Experts of a small language model: 8 layers, a softmax router.
Below are experts of layer 5 (counted from 0) of a mixture-of-experts language model. Rows are named router (the router's row for the expert), gate (a neuron's input weights, with its number), up (a neuron's input weights, with its number) and show model dimensions 0-255. Each number is 50 + 10 x the weight over its row's rms, rounded and kept within 0 to 99.
After each expert's rows: a language model's description of what the expert responds to. This comes from a sample of Wikipedia text that the model never trained on.

# expert 23
router:38 51 43 58 55 53 64 37 58 59 63 43 55 63 41 60 73 48 43 59 64 60 51 50 48 54 54 60 61 68 52 54 61 51 44 43 49 44 24 52 63 52 66 31 62 56 52 47 59 44 51 54 45 49 41 57 56 59 39 27 56 46 50 47 56 29 47 41 31 41 53 59 38 59 56 46 71 45 45 37 50 51 39 40 53 63 52 70 39 49 50 58 58 47 56 54 48 49 58 48 43 47 36 53 49 43 48 58 48 61 52 58 47 57 35 50 66 32 61 43 61 34 43 40 36 68 49 58 38 57 40 62 35 52 39 39 46 46 64 52 57 63 41 44 34 45 48 48 45 56 52 57 49 65 39 61 48 54 48 68 43 54 43 33 46 70 55 42 39 51 49 47 34 60 62 57 28 43 44 78 35 46 48 31 51 44 58 63 38 56 44 47 48 37 48 49 40 35 25 50 61 67 61 57 62 65 57 58 42 51 63 43 42 52 48 50 46 37 57 45 60 46 58 39 53 40 56 41 53 48 63 33 67 74 47 60 59 51 46 51 66 27 34 55 58 50 52 39 60 71 45 47 44 52 62 63
gate0:41 41 51 64 58 62 55 68 65 40 39 41 47 55 53 48 46 50 51 37 54 47 37 56 35 46 39 57 54 62 56 32 61 50 49 45 49 47 46 54 52 57 65 40 55 57 56 48 44 30 35 57 38 44 52 55 45 46 51 52 53 40 57 28 49 54 47 42 52 58 47 44 65 61 45 54 52 56 40 59 47 45 46 57 60 50 60 50 54 51 62 51 33 56 64 41 45 43 49 41 48 52 45 63 57 36 55 44 63 44 61 56 47 65 54 66 51 49 39 35 58 41 54 53 49 62 53 55 56 29 50 51 57 80 50 55 72 62 52 40 49 51 30 51 51 27 50 48 62 54 36 57 54 65 46 41 48 54 40 58 46 46 53 53 44 31 61 57 47 65 30 46 39 50 34 49 48 47 56 53 50 66 66 41 36 62 32 48 54 43 39 61 41 63 74 61 29 42 43 54 17 46 47 39 62 39 57 51 63 65 55 42 58 62 37 51 41 79 48 26 66 49 50 37 52 28 53 60 35 58 51 56 63 57 52 37 56 63 58 50 34 50 49 39 35 41 28 42 51 52 52 52 40 60 47 36
up0:60 47 54 45 61 45 56 38 43 56 64 62 51 63 47 59 64 63 35 63 42 59 64 54 40 47 60 51 58 59 35 41 51 42 55 54 56 51 54 44 42 38 58 57 64 45 42 53 68 52 55 52 50 30 46 60 51 60 36 45 43 57 48 57 53 38 43 56 47 57 57 53 53 45 45 42 66 47 42 43 51 43 46 35 45 36 25 56 45 51 28 50 61 41 52 59 53 63 61 63 25 46 31 45 33 35 44 50 48 57 42 44 52 58 52 39 58 55 52 30 45 44 48 47 44 51 53 60 55 52 44 55 55 37 48 50 34 56 53 65 41 35 43 49 72 48 59 68 72 37 53 54 53 35 35 45 55 57 52 37 49 30 57 57 45 58 50 61 55 55 59 35 60 37 70 41 50 65 41 41 54 45 48 51 42 42 45 44 51 46 76 56 62 39 29 54 51 56 36 63 53 41 56 76 50 55 47 62 51 47 50 45 54 43 65 53 45 39 32 48 41 65 56 54 26 68 40 49 35 49 31 57 49 46 57 52 48 50 67 58 50 47 52 65 64 41 54 66 38 58 56 34 51 33 71 74
It responds to: Colons, equals signs and pipe characters in infoboxes, tables and headings, such as Conservation status: LC, Driver: and table row pipes.

# expert 6
router:49 41 41 41 35 59 48 58 55 60 62 38 76 50 60 23 59 34 58 59 43 50 43 59 61 44 56 69 62 42 49 35 43 44 40 47 66 47 41 36 26 52 50 44 59 53 43 48 58 44 76 51 40 50 38 61 35 41 60 64 33 45 59 50 59 47 35 56 56 58 47 41 46 30 38 64 53 37 70 41 43 58 61 43 67 50 41 33 67 46 56 63 43 47 48 55 53 45 49 61 53 46 58 24 55 41 63 56 61 71 49 44 52 55 39 34 46 47 50 52 63 31 34 47 49 47 40 51 53 50 66 35 56 52 47 57 53 27 36 35 43 47 48 39 51 59 60 55 34 48 57 45 40 47 50 54 50 68 46 55 67 43 50 55 56 36 34 52 35 36 50 68 65 57 44 50 61 40 34 49 35 59 58 35 44 51 42 47 41 53 51 42 48 53 51 51 55 63 60 55 48 51 42 45 60 42 45 54 61 29 34 58 46 40 57 50 45 54 44 74 57 49 57 53 53 40 32 60 40 31 50 51 38 45 60 50 45 51 52 43 53 67 31 47 62 53 54 46 39 44 43 60 40 62 44 52
gate1:40 67 44 54 47 51 48 48 52 29 46 62 44 50 62 62 51 52 49 56 49 39 51 54 70 30 49 52 37 49 35 41 42 51 57 55 45 34 48 53 49 58 37 48 52 58 37 49 54 73 59 48 42 36 46 56 35 40 52 55 56 57 44 43 53 54 67 56 57 36 49 50 65 49 28 47 62 48 45 80 40 46 57 76 49 50 38 50 55 47 51 45 60 42 62 54 50 46 61 57 51 48 42 63 53 43 53 56 53 47 37 46 46 48 56 41 48 54 47 66 51 52 47 43 68 36 53 70 69 80 47 46 58 37 38 41 43 49 50 54 62 39 44 60 56 54 42 47 55 50 54 40 43 48 58 92 51 45 54 47 55 35 33 52 50 49 63 46 54 42 53 43 67 46 63 42 72 52 50 62 57 55 44 59 61 42 65 47 44 49 39 53 54 57 63 53 42 27 50 37 46 45 52 47 47 61 51 51 53 37 51 64 79 60 49 67 51 60 51 57 56 52 52 47 41 34 46 60 40 62 42 51 66 62 66 51 57 36 62 36 58 39 50 38 38 64 64 28 34 50 47 51 42 69 44 40
up1:43 48 53 45 53 67 49 37 62 33 51 51 54 53 50 34 49 46 67 45 63 47 56 29 56 42 48 50 52 37 53 66 49 63 43 30 49 53 73 37 60 51 57 58 35 59 38 49 42 49 40 56 51 52 67 60 63 60 46 41 48 42 34 61 51 47 56 55 40 47 58 35 67 42 61 52 41 58 51 41 40 44 45 34 48 43 43 49 44 60 38 49 42 26 49 41 45 62 54 40 32 53 33 49 47 57 45 63 54 45 62 61 66 69 52 61 53 42 25 49 57 53 54 62 49 50 43 63 34 55 55 52 22 50 51 54 51 69 55 48 40 35 44 58 37 48 29 51 56 44 45 53 59 56 49 42 39 56 43 48 52 53 50 48 60 43 54 38 50 71 26 51 40 53 18 53 31 57 55 46 33 58 32 55 42 46 40 46 61 34 45 43 45 51 49 49 47 77 55 57 59 56 44 38 39 59 51 59 46 57 49 60 44 59 45 36 68 31 42 44 39 23 55 45 52 46 49 55 53 42 53 65 45 63 46 56 49 31 56 42 55 51 43 59 45 31 51 58 31 59 59 47 52 58 47 48
It responds to: Single digits inside numbers, especially years after 1 or 2, such as 2'0'14 and 1'9'75, often in tables.

# expert 17
router:35 55 59 44 51 34 66 54 63 45 58 39 57 44 36 61 34 68 41 57 54 53 46 44 56 53 67 32 42 44 44 45 57 39 41 50 46 61 36 55 64 66 49 59 38 28 57 32 47 50 50 43 43 58 55 51 53 70 24 61 37 47 53 49 53 43 53 42 47 42 47 58 47 61 58 45 39 64 43 58 63 29 48 46 45 56 55 63 56 59 75 50 79 65 43 50 56 60 33 53 59 47 53 49 64 49 36 38 52 29 35 31 57 50 61 46 45 43 55 63 58 58 53 50 30 63 67 46 46 64 35 56 69 68 60 55 50 49 31 30 52 66 34 55 26 58 31 42 38 46 39 56 53 65 59 55 64 53 53 65 50 59 48 40 62 54 53 48 56 61 56 58 50 44 54 61 50 47 41 42 41 65 39 55 49 44 54 44 49 51 51 49 55 50 55 47 44 60 40 54 55 29 45 53 35 68 42 37 39 43 46 55 64 50 62 55 64 60 27 61 47 51 43 60 56 47 46 53 46 61 52 54 56 49 46 33 39 43 54 38 54 63 50 49 61 47 40 58 52 49 43 53 59 52 33 48
gate0:52 43 53 61 68 44 56 57 37 45 35 44 48 47 64 42 64 59 37 49 53 62 46 83 52 46 46 53 41 59 56 52 46 35 38 60 57 62 55 41 44 44 74 32 49 38 64 42 45 59 48 49 67 39 51 34 50 56 54 41 53 49 48 51 47 52 51 58 44 53 38 58 36 73 57 47 51 51 39 62 51 49 41 51 45 43 61 69 27 57 38 41 54 53 56 59 34 42 64 53 47 32 45 37 57 62 60 62 50 58 72 49 40 35 62 64 53 46 54 63 54 48 46 35 66 64 51 47 55 61 41 49 63 51 32 65 49 17 53 39 43 46 54 57 57 73 36 43 57 59 39 52 50 58 50 61 45 45 49 39 39 63 46 61 46 60 46 59 58 47 45 45 53 66 52 44 42 44 50 56 37 41 57 63 54 69 53 48 35 53 52 63 49 52 59 42 33 42 63 64 47 46 50 61 56 47 82 40 63 62 59 41 61 44 43 45 53 60 39 48 42 58 61 38 40 66 57 60 53 37 47 57 52 41 39 67 63 46 61 49 55 50 36 47 45 70 43 64 63 54 63 43 44 47 47 47
up0:65 47 49 59 52 38 56 51 44 47 61 44 46 45 81 47 37 57 48 43 55 69 33 72 51 48 53 74 41 50 54 52 61 50 30 63 43 62 52 59 48 55 62 23 51 44 59 42 36 61 31 49 64 56 52 39 48 53 44 33 48 54 50 37 38 76 58 41 67 56 59 52 57 45 47 51 56 47 29 69 48 56 36 51 66 52 54 71 59 55 48 40 40 53 62 48 32 44 52 56 62 42 55 44 52 55 48 59 51 63 71 45 55 49 54 59 55 43 57 61 43 48 48 41 61 67 51 52 50 58 49 37 53 60 56 56 58 40 40 48 29 42 65 63 51 52 43 47 51 56 49 64 67 51 56 50 48 58 46 36 37 41 49 38 49 58 47 54 52 50 53 44 34 63 47 40 38 42 47 61 47 63 49 39 45 81 52 52 31 58 44 65 53 62 47 36 50 53 60 62 49 42 41 55 51 56 64 54 53 64 40 49 66 56 35 66 54 63 43 33 23 53 45 40 55 62 65 48 54 55 44 41 60 43 38 57 54 36 47 51 59 52 40 52 60 59 41 56 64 72 45 64 37 49 51 40
It responds to: Final pieces of proper names, mostly place names and surnames, such as ville, ford, ington, stone, ley, and Township or Creek.

# expert 34
router:39 52 43 49 56 44 52 55 40 42 64 42 55 50 57 48 52 63 55 48 61 61 54 33 60 61 61 45 62 54 57 58 56 57 47 57 36 34 35 59 68 49 74 28 58 61 63 46 53 57 46 37 36 54 45 41 56 47 47 44 56 37 35 40 57 35 45 37 45 42 66 57 39 58 54 53 58 55 57 43 54 47 48 45 46 41 36 68 52 55 47 55 41 71 51 43 66 58 52 45 35 48 54 34 51 53 53 56 69 54 45 36 43 66 37 46 63 46 50 63 49 50 47 48 36 44 34 67 57 48 57 44 47 35 35 43 70 31 60 49 60 63 42 50 56 60 53 48 37 51 61 52 54 47 65 34 34 48 54 67 51 59 44 47 50 71 35 49 51 31 55 48 45 73 67 64 52 36 51 71 58 38 52 50 48 46 44 56 52 53 48 58 45 56 44 61 53 25 61 51 55 70 52 61 72 47 57 54 41 47 49 56 40 45 42 40 29 59 58 33 57 51 51 46 53 29 50 47 41 50 71 48 54 64 53 50 48 63 23 55 71 38 44 56 49 40 48 45 54 57 44 42 48 67 69 48
gate0:48 40 52 37 48 50 60 46 41 65 61 64 54 54 52 33 38 51 65 49 48 53 54 61 35 48 58 35 64 36 64 53 46 72 43 43 62 55 41 44 51 24 46 60 52 51 49 36 54 46 72 54 68 56 59 47 61 41 49 48 43 47 54 42 46 38 56 56 39 57 50 52 41 46 72 36 51 47 59 52 18 39 55 49 58 61 43 55 53 57 50 42 68 52 66 54 31 57 57 56 47 50 32 42 20 47 51 52 30 43 56 45 60 54 56 36 40 43 47 50 47 41 40 69 46 68 45 36 40 67 58 48 57 53 59 55 67 50 52 54 53 49 43 52 53 49 45 47 50 45 34 59 40 49 46 58 55 42 58 32 55 52 49 71 51 55 29 55 57 40 45 50 53 39 56 61 55 43 29 38 70 39 48 38 34 53 45 47 62 74 40 29 55 41 65 53 68 63 21 50 54 39 46 54 37 45 51 40 45 36 33 45 33 41 42 54 46 44 54 46 45 48 51 39 50 46 43 38 29 59 49 57 34 44 59 67 45 46 46 59 61 51 40 43 53 58 41 53 49 46 60 60 49 50 44 64
up0:56 61 52 49 43 45 41 61 46 43 44 51 43 45 54 60 50 44 55 55 47 37 46 43 47 51 39 59 42 61 29 26 39 44 54 42 50 47 60 49 35 72 49 51 68 44 38 53 45 58 44 53 49 54 42 55 43 47 43 39 48 48 45 55 59 65 56 46 65 44 47 47 71 52 26 59 42 38 49 51 71 60 51 50 53 30 37 39 39 59 43 61 47 59 34 52 74 46 46 56 52 56 64 55 76 56 47 35 50 38 43 55 41 40 59 41 58 41 73 44 62 45 62 40 42 43 53 61 60 36 30 48 42 53 49 44 37 58 46 48 37 37 58 53 44 54 52 54 50 50 54 38 46 43 39 57 54 55 46 64 47 40 63 33 51 46 73 50 41 69 50 48 40 58 40 32 57 51 68 48 38 56 44 59 61 34 59 42 51 34 48 51 39 59 34 49 28 43 54 61 56 58 56 47 57 32 54 41 56 61 55 62 65 62 47 55 57 61 43 66 71 70 47 68 63 58 34 48 73 50 50 44 60 49 41 40 45 55 64 40 27 45 65 36 48 48 55 52 44 43 39 50 67 37 52 34
It responds to: Pipe separators in wiki tables and colons after list labels like Family:, Order:, Runner-up:, also semicolons and arrows.

# expert 10
router:42 67 52 42 46 53 37 47 59 56 51 42 51 56 56 54 57 46 52 41 53 47 46 69 43 56 45 60 38 60 68 45 59 52 64 44 36 69 35 60 63 55 26 39 52 60 54 47 44 34 35 44 54 66 58 55 58 40 47 40 63 34 49 38 34 63 54 51 70 26 37 48 55 36 62 46 61 60 47 40 51 54 56 48 30 57 75 53 46 50 59 46 43 34 59 41 31 40 43 46 56 57 59 55 40 40 59 54 53 54 44 60 57 34 60 53 48 64 72 68 52 47 31 66 45 42 23 52 48 51 53 69 53 66 43 45 28 48 52 51 42 45 59 45 59 39 61 49 66 57 43 51 44 53 52 37 32 30 38 59 46 59 51 46 54 44 52 30 70 40 41 40 43 48 48 49 54 68 60 62 41 70 55 59 46 62 46 45 44 49 63 55 49 52 45 55 48 57 52 64 50 41 54 48 33 40 64 22 44 73 49 36 53 42 47 47 52 51 46 40 45 55 56 39 62 42 47 53 45 55 57 40 50 49 46 57 64 52 34 48 51 36 51 45 54 46 54 38 68 50 56 55 38 47 59 40
gate0:41 46 34 58 59 51 61 48 47 58 47 42 46 35 47 60 60 62 31 51 64 57 48 58 65 53 37 50 33 50 42 43 61 52 59 40 50 69 48 48 70 57 42 42 47 70 65 46 41 50 36 65 47 57 29 47 28 42 45 44 49 51 38 33 45 56 48 65 66 54 52 35 40 49 54 53 56 54 51 28 67 68 50 40 59 62 63 48 60 52 62 48 50 50 67 37 43 46 58 48 53 42 49 56 47 48 51 48 75 62 51 53 53 57 67 58 29 44 54 52 34 41 71 51 63 48 45 42 60 43 55 73 52 49 40 52 45 56 46 45 45 45 34 59 59 44 30 45 56 52 52 57 59 40 57 50 41 51 40 43 40 34 50 41 45 65 43 60 49 54 52 37 40 43 47 59 48 52 36 63 45 55 69 35 35 62 41 51 47 42 49 63 53 61 44 48 52 52 48 71 25 38 49 59 43 47 77 49 72 53 41 52 73 47 62 52 42 56 45 64 48 43 46 34 40 46 60 47 52 50 60 70 52 45 54 70 52 50 39 62 47 54 52 33 46 29 37 46 62 40 37 56 38 55 47 52
up0:55 45 58 44 45 60 63 45 54 41 53 48 59 44 61 42 57 54 53 43 68 51 47 48 51 35 60 59 51 49 54 55 68 34 39 37 54 43 58 51 52 56 59 39 59 66 45 47 49 49 51 74 50 40 49 44 64 49 59 64 47 58 53 41 58 54 38 50 46 59 57 63 53 46 58 59 46 49 72 50 44 61 44 50 41 41 48 63 56 54 64 68 45 57 46 45 64 40 56 37 52 55 50 55 45 44 42 41 57 46 47 60 38 39 51 50 54 30 49 43 55 50 56 66 63 59 36 48 33 65 50 50 64 59 60 56 66 70 46 29 51 44 59 53 45 48 29 47 62 53 54 35 27 40 31 37 50 49 61 47 48 52 59 47 52 43 37 45 44 64 40 58 57 74 44 51 44 17 52 69 49 52 50 46 63 50 49 55 57 48 49 66 61 45 40 46 43 55 49 45 64 60 61 49 41 54 49 62 57 47 55 56 55 33 40 22 35 48 44 77 54 45 17 40 34 76 57 62 54 61 42 67 67 46 42 50 46 48 46 43 74 51 61 50 58 56 59 67 65 52 53 38 51 41 51 51
It responds to: Auxiliary and modal verbs before a verb or been, like has, could, may, plus the word-initial prefix pre, as in preserve.

# expert 26
router:48 64 51 56 56 63 47 60 49 47 54 65 44 44 42 48 53 46 53 35 69 46 47 51 47 58 37 19 53 29 62 54 53 58 57 48 46 64 56 48 50 37 34 53 69 60 51 25 47 37 54 59 39 45 25 50 52 48 42 36 48 26 47 55 47 57 39 48 31 47 39 59 44 38 60 58 57 67 52 57 36 40 51 47 72 55 40 63 59 65 53 51 50 44 56 33 50 50 51 56 43 50 46 62 43 32 50 38 60 32 39 53 38 52 54 66 67 67 51 32 33 61 53 62 60 61 28 38 56 49 46 65 36 47 65 60 55 49 37 55 56 52 38 54 61 50 58 54 60 30 46 60 42 60 51 43 42 53 41 53 50 39 38 49 41 47 35 53 51 37 49 70 42 39 52 46 46 50 46 47 44 36 72 42 66 41 43 55 42 41 30 39 34 43 46 37 55 49 60 39 51 35 59 58 56 49 51 46 44 42 52 41 53 40 48 51 66 50 37 41 49 56 51 66 31 47 44 37 55 48 44 28 34 36 61 57 47 42 47 59 34 49 42 62 54 45 61 55 62 32 60 48 55 57 54 53
gate0:43 65 43 55 50 47 61 59 49 60 65 51 52 62 48 59 61 38 46 56 36 57 47 62 51 51 56 43 47 53 69 50 52 59 65 51 39 57 39 50 73 36 64 50 43 40 46 48 32 51 59 52 56 46 44 47 35 55 40 53 69 44 56 62 58 49 48 20 43 44 49 45 49 57 37 50 53 42 40 62 66 40 52 57 41 67 31 55 59 61 47 53 57 25 67 40 45 69 52 34 38 51 67 41 46 50 46 49 43 53 51 45 53 41 37 54 39 67 56 73 40 45 44 56 36 53 61 42 59 52 44 55 84 45 57 37 49 45 43 47 60 60 43 48 46 45 53 46 44 54 56 55 61 47 49 56 62 35 68 30 62 36 37 49 68 76 44 62 61 46 40 42 61 37 31 45 62 50 53 51 63 53 56 53 45 85 45 46 51 58 62 46 42 48 43 47 54 43 56 50 47 58 42 42 43 49 56 51 45 74 53 48 42 55 54 40 51 44 52 45 52 46 59 46 49 27 50 45 60 40 69 42 45 46 54 57 63 53 40 55 41 38 63 38 47 66 36 47 44 63 30 63 60 61 44 48
up0:43 66 47 55 53 54 63 56 52 50 59 46 38 52 46 65 56 28 51 40 43 44 50 64 45 49 33 37 50 43 72 53 49 62 55 54 45 53 38 51 68 46 66 45 47 51 57 38 29 49 43 62 45 52 32 49 30 53 31 44 60 38 53 54 48 54 58 31 38 44 36 40 43 61 29 49 42 50 40 56 59 40 59 46 49 70 39 54 60 64 58 56 41 34 59 35 40 63 49 35 50 51 72 50 44 57 51 48 52 50 49 48 50 58 49 70 40 64 53 69 39 42 55 55 45 61 58 40 59 43 26 51 69 48 47 40 44 34 34 41 66 61 41 56 53 61 59 48 45 55 50 57 73 47 49 48 54 38 57 36 50 36 31 56 63 66 52 68 53 39 32 54 45 28 32 38 57 49 48 56 51 45 58 49 40 80 43 51 56 51 60 48 47 52 44 46 59 33 56 43 48 50 57 35 44 63 55 50 45 68 51 41 40 52 50 42 59 47 40 41 44 51 62 46 53 49 45 43 64 46 60 35 43 55 53 38 68 58 43 53 40 45 55 32 54 72 40 42 44 42 36 61 61 59 46 36
It responds to: Line-start dashes, line breaks and field labels in infobox lists, such as Location, Running time, Successor, Date, Coordinates.

# expert 13
router:35 36 48 63 34 40 57 53 51 57 40 47 61 49 52 59 54 47 55 40 65 51 54 44 49 50 45 49 58 59 41 33 43 74 29 47 49 37 51 41 48 36 52 35 60 56 35 55 48 44 39 53 39 41 43 44 69 55 50 28 53 36 62 70 38 47 45 43 38 68 60 69 46 46 53 54 49 66 54 57 46 53 39 38 62 58 46 33 57 37 67 46 60 60 58 47 53 38 58 47 62 42 44 68 39 40 65 59 36 32 52 46 44 50 36 61 37 49 41 46 45 54 38 38 50 57 36 44 56 62 46 61 42 49 53 48 62 45 42 40 37 58 60 64 61 56 53 54 53 51 64 62 48 62 41 40 53 53 50 46 56 41 38 46 46 67 56 48 47 60 45 50 35 63 62 50 51 59 44 52 33 46 62 32 53 28 44 45 56 44 37 36 36 34 47 45 27 56 34 57 40 56 54 45 78 40 55 58 45 46 54 31 60 49 30 57 66 61 47 38 56 54 50 47 61 57 47 48 71 57 66 40 61 54 67 43 50 49 54 53 48 42 41 72 60 54 45 37 56 50 52 39 41 39 28 42
gate0:65 60 60 53 63 50 56 58 46 46 57 39 56 47 42 45 46 55 62 38 41 56 57 47 39 59 58 46 65 53 52 51 39 39 55 69 46 53 61 50 72 57 50 52 70 52 61 52 70 43 55 51 52 55 51 65 54 57 49 53 46 53 43 34 49 39 27 55 50 50 48 48 51 56 47 53 42 58 56 39 50 36 48 45 59 29 44 60 49 51 46 29 55 62 42 64 62 44 46 49 53 33 42 45 34 35 40 51 58 41 40 64 53 55 49 43 57 39 48 47 57 57 47 43 46 54 54 45 70 47 67 37 55 51 44 65 59 58 50 62 63 58 55 49 53 50 42 54 51 13 45 44 34 59 35 45 58 58 63 46 48 54 58 60 44 65 33 58 78 21 51 52 62 63 64 41 83 49 48 44 42 63 55 40 47 42 44 57 48 55 53 41 53 39 60 50 57 43 56 45 56 43 38 49 46 51 35 56 49 25 57 58 49 41 57 48 42 62 47 52 55 63 54 43 40 51 46 51 50 81 51 52 51 36 19 36 48 62 64 48 43 52 49 56 63 45 48 51 35 45 67 51 69 43 51 71
up0:50 54 46 48 48 36 41 41 59 53 42 55 40 57 42 49 39 43 30 56 42 32 53 52 57 53 50 42 33 37 48 60 55 35 59 36 52 59 31 46 34 51 43 55 46 47 48 33 46 44 52 45 56 58 50 64 28 19 54 50 46 42 49 60 54 61 61 37 48 41 39 44 49 38 69 35 43 50 41 66 47 38 66 68 53 53 45 48 49 45 47 42 48 35 49 55 45 46 48 54 64 67 58 39 41 71 49 46 36 46 47 42 34 38 45 50 45 48 50 58 53 44 55 50 42 47 57 46 42 52 50 44 38 66 67 43 28 59 70 40 59 44 33 36 38 49 61 42 50 67 49 56 47 47 66 64 56 44 59 38 62 48 57 37 61 34 47 28 64 61 48 52 49 45 50 53 36 50 45 39 57 68 47 54 43 55 59 41 46 49 45 50 58 61 38 68 44 72 58 45 56 60 48 73 45 43 49 41 50 60 16 44 60 56 41 60 49 45 55 55 25 55 45 56 56 36 51 56 54 34 48 40 38 44 85 62 54 55 44 69 46 53 59 43 45 49 54 54 52 41 38 40 43 49 60 50
It responds to: Line-initial hyphens in infobox-style lists like "- Coordinates:", plus pipes, heading equals signs and prefixes such as non, un, semi, multi.

# expert 2
router:38 55 34 40 49 58 60 43 63 53 37 51 50 53 53 49 73 69 38 75 44 57 49 39 53 48 47 51 55 64 56 45 55 75 49 42 54 57 26 44 43 68 41 61 32 57 58 59 71 43 71 54 48 55 46 42 51 52 58 35 59 31 40 50 51 39 35 62 52 65 37 50 54 53 37 54 65 58 58 57 49 67 60 48 35 40 30 55 37 49 52 39 45 55 58 45 46 43 48 57 47 42 57 52 35 55 42 30 37 53 55 56 41 52 33 47 40 55 41 58 66 76 51 48 54 42 44 57 70 40 72 64 65 58 49 37 67 65 60 61 39 62 46 65 50 45 60 49 44 34 40 52 53 50 35 60 58 48 54 54 31 54 34 53 48 37 55 29 51 63 38 50 38 49 36 54 45 59 55 27 48 47 63 59 52 51 54 42 50 44 38 39 53 55 57 37 64 40 66 58 54 55 63 46 50 45 60 45 48 65 44 52 42 52 44 55 41 46 60 54 65 53 49 45 59 48 55 38 50 42 48 40 54 60 47 65 49 46 45 51 40 49 46 50 58 56 63 47 38 67 59 66 42 59 25 58
gate0:65 43 55 52 69 78 61 64 45 55 48 50 37 73 63 60 62 48 62 59 46 64 48 40 57 42 54 45 56 60 34 46 37 56 46 34 38 45 58 45 54 62 48 49 39 44 44 69 41 56 45 47 58 33 37 68 28 41 36 55 49 73 48 49 50 35 48 59 50 51 46 56 59 48 33 49 51 30 58 50 55 49 40 43 68 63 41 69 62 51 55 55 38 37 52 47 53 47 52 54 42 61 64 62 49 53 59 58 41 41 53 48 63 57 61 37 40 32 47 39 52 55 45 69 56 34 42 59 52 44 59 49 49 42 44 53 47 48 50 40 57 57 62 58 51 58 37 47 48 44 54 40 46 52 45 62 47 28 51 42 64 60 65 49 43 54 56 75 61 43 65 43 50 49 55 25 55 48 51 64 25 40 39 24 41 44 36 69 55 37 64 55 49 66 31 41 60 35 50 61 43 35 44 32 44 44 46 53 55 43 52 60 30 54 59 48 52 63 67 29 49 55 54 47 46 47 38 54 46 42 54 41 50 57 50 60 46 53 59 30 53 57 52 50 59 48 50 50 37 46 62 46 44 35 50 45
up0:40 59 37 53 37 39 32 30 56 41 54 56 62 38 36 43 44 53 44 47 56 44 49 53 42 55 43 45 45 52 64 60 70 36 51 60 61 41 57 56 47 46 55 44 53 68 61 45 56 45 51 69 42 59 61 41 62 52 68 53 53 37 47 46 60 61 47 43 41 52 54 44 37 50 60 67 56 86 53 48 34 56 58 62 36 46 60 39 34 53 41 45 69 66 44 47 42 51 45 56 50 44 38 57 53 50 52 39 54 58 50 50 46 49 43 59 51 53 52 52 45 42 51 39 44 67 56 44 51 52 36 56 44 54 63 51 51 53 51 52 49 36 44 44 52 36 71 53 45 60 51 65 56 44 51 40 55 67 40 48 37 41 47 41 53 42 56 38 34 56 23 57 53 38 36 65 51 38 50 43 60 64 63 58 75 51 53 33 50 58 21 54 51 35 67 58 28 63 55 38 47 70 54 70 61 50 65 45 54 43 46 17 56 52 39 53 56 32 37 76 55 33 44 53 51 52 68 48 63 63 47 54 59 48 52 43 49 61 50 59 51 47 39 53 43 49 44 58 55 46 47 56 56 62 42 55
It responds to: Single lowercase letters starting a word, mostly c, b, f, p, v, as in criteria, clusters, ceramic, plus bare spaces before words.

# expert 56
router:40 56 55 58 52 52 55 67 72 69 32 43 40 68 49 48 42 37 51 58 41 55 37 53 43 58 49 48 43 57 52 33 68 44 57 62 62 29 67 47 48 32 66 56 60 63 65 53 37 72 44 42 63 48 67 41 51 33 44 47 50 52 66 55 62 48 67 46 35 53 49 44 60 55 58 51 46 46 64 63 55 57 46 50 54 49 61 43 50 54 52 42 43 48 39 54 64 55 54 51 52 38 55 60 52 52 51 53 46 41 45 69 47 58 42 39 55 33 40 55 57 49 53 35 58 63 43 61 47 38 36 41 34 47 53 46 45 66 50 46 46 60 63 49 57 50 52 36 40 28 51 42 27 65 38 49 49 47 42 60 41 65 51 65 41 48 46 48 57 44 27 46 47 38 45 35 47 48 46 60 48 53 62 48 57 49 45 46 50 61 39 56 42 56 56 43 55 62 40 42 58 58 35 67 39 34 38 60 58 40 24 33 42 66 44 53 46 46 48 39 36 65 37 37 46 64 61 53 28 47 66 44 51 36 46 48 39 66 47 66 42 41 43 59 67 57 48 32 58 55 35 51 57 30 54 42
gate0:69 44 59 56 50 61 51 34 59 60 35 31 42 42 68 45 40 42 51 59 46 51 55 45 50 52 28 41 48 59 66 48 69 45 49 34 47 38 43 45 55 54 56 47 20 52 61 29 41 54 45 51 55 52 42 39 58 72 51 43 36 54 63 60 39 62 48 47 47 65 57 41 60 55 52 48 63 59 60 40 66 57 57 56 39 38 64 51 48 29 73 59 60 44 59 44 41 42 57 37 54 64 62 49 75 55 59 41 31 46 74 42 57 36 46 38 46 32 41 56 63 52 40 44 43 58 60 38 40 53 42 55 61 46 62 47 57 67 53 44 33 50 52 47 50 59 60 51 59 57 53 52 55 44 47 51 54 45 54 55 47 27 49 58 64 37 47 51 53 67 32 52 46 48 42 71 52 48 39 47 63 59 53 49 57 56 50 45 40 44 48 49 56 56 70 43 40 59 65 43 56 53 62 53 44 54 37 44 50 71 51 43 53 42 60 50 56 55 50 68 45 50 39 43 48 64 57 33 56 69 74 46 40 48 52 35 53 45 59 62 34 58 50 59 43 48 41 54 68 56 47 55 30 42 65 50
up0:66 39 41 45 68 55 56 51 59 34 57 52 41 33 51 46 65 45 43 57 41 63 54 58 42 52 45 58 44 68 52 21 49 44 46 53 64 53 52 59 56 36 51 42 55 75 49 51 48 64 53 51 56 44 60 55 41 47 50 55 71 48 51 24 50 49 52 49 48 47 58 42 39 51 49 48 51 44 51 47 50 46 49 40 40 50 39 39 55 65 41 49 70 81 56 44 56 66 55 37 58 55 38 59 63 36 58 40 36 59 36 47 47 54 46 72 45 57 38 38 49 21 54 48 53 57 56 48 53 41 61 46 37 36 42 63 60 47 68 74 51 35 42 37 47 60 50 49 61 51 50 55 49 67 46 55 57 58 45 59 48 49 49 51 36 66 53 48 32 66 45 46 55 70 44 64 35 59 49 39 52 47 59 45 44 46 50 56 43 37 57 65 69 49 30 48 17 38 53 59 29 53 74 43 51 47 59 56 53 55 51 50 56 67 43 48 54 48 48 63 44 54 44 62 46 45 50 33 66 51 46 54 54 73 50 50 37 56 71 42 51 49 44 52 44 51 33 42 53 57 50 36 50 59 46 56
It responds to: Function words and adjectives in articles on churches and historic sites, such as Roman Catholic, Orthodox, Historic, church, Abbey.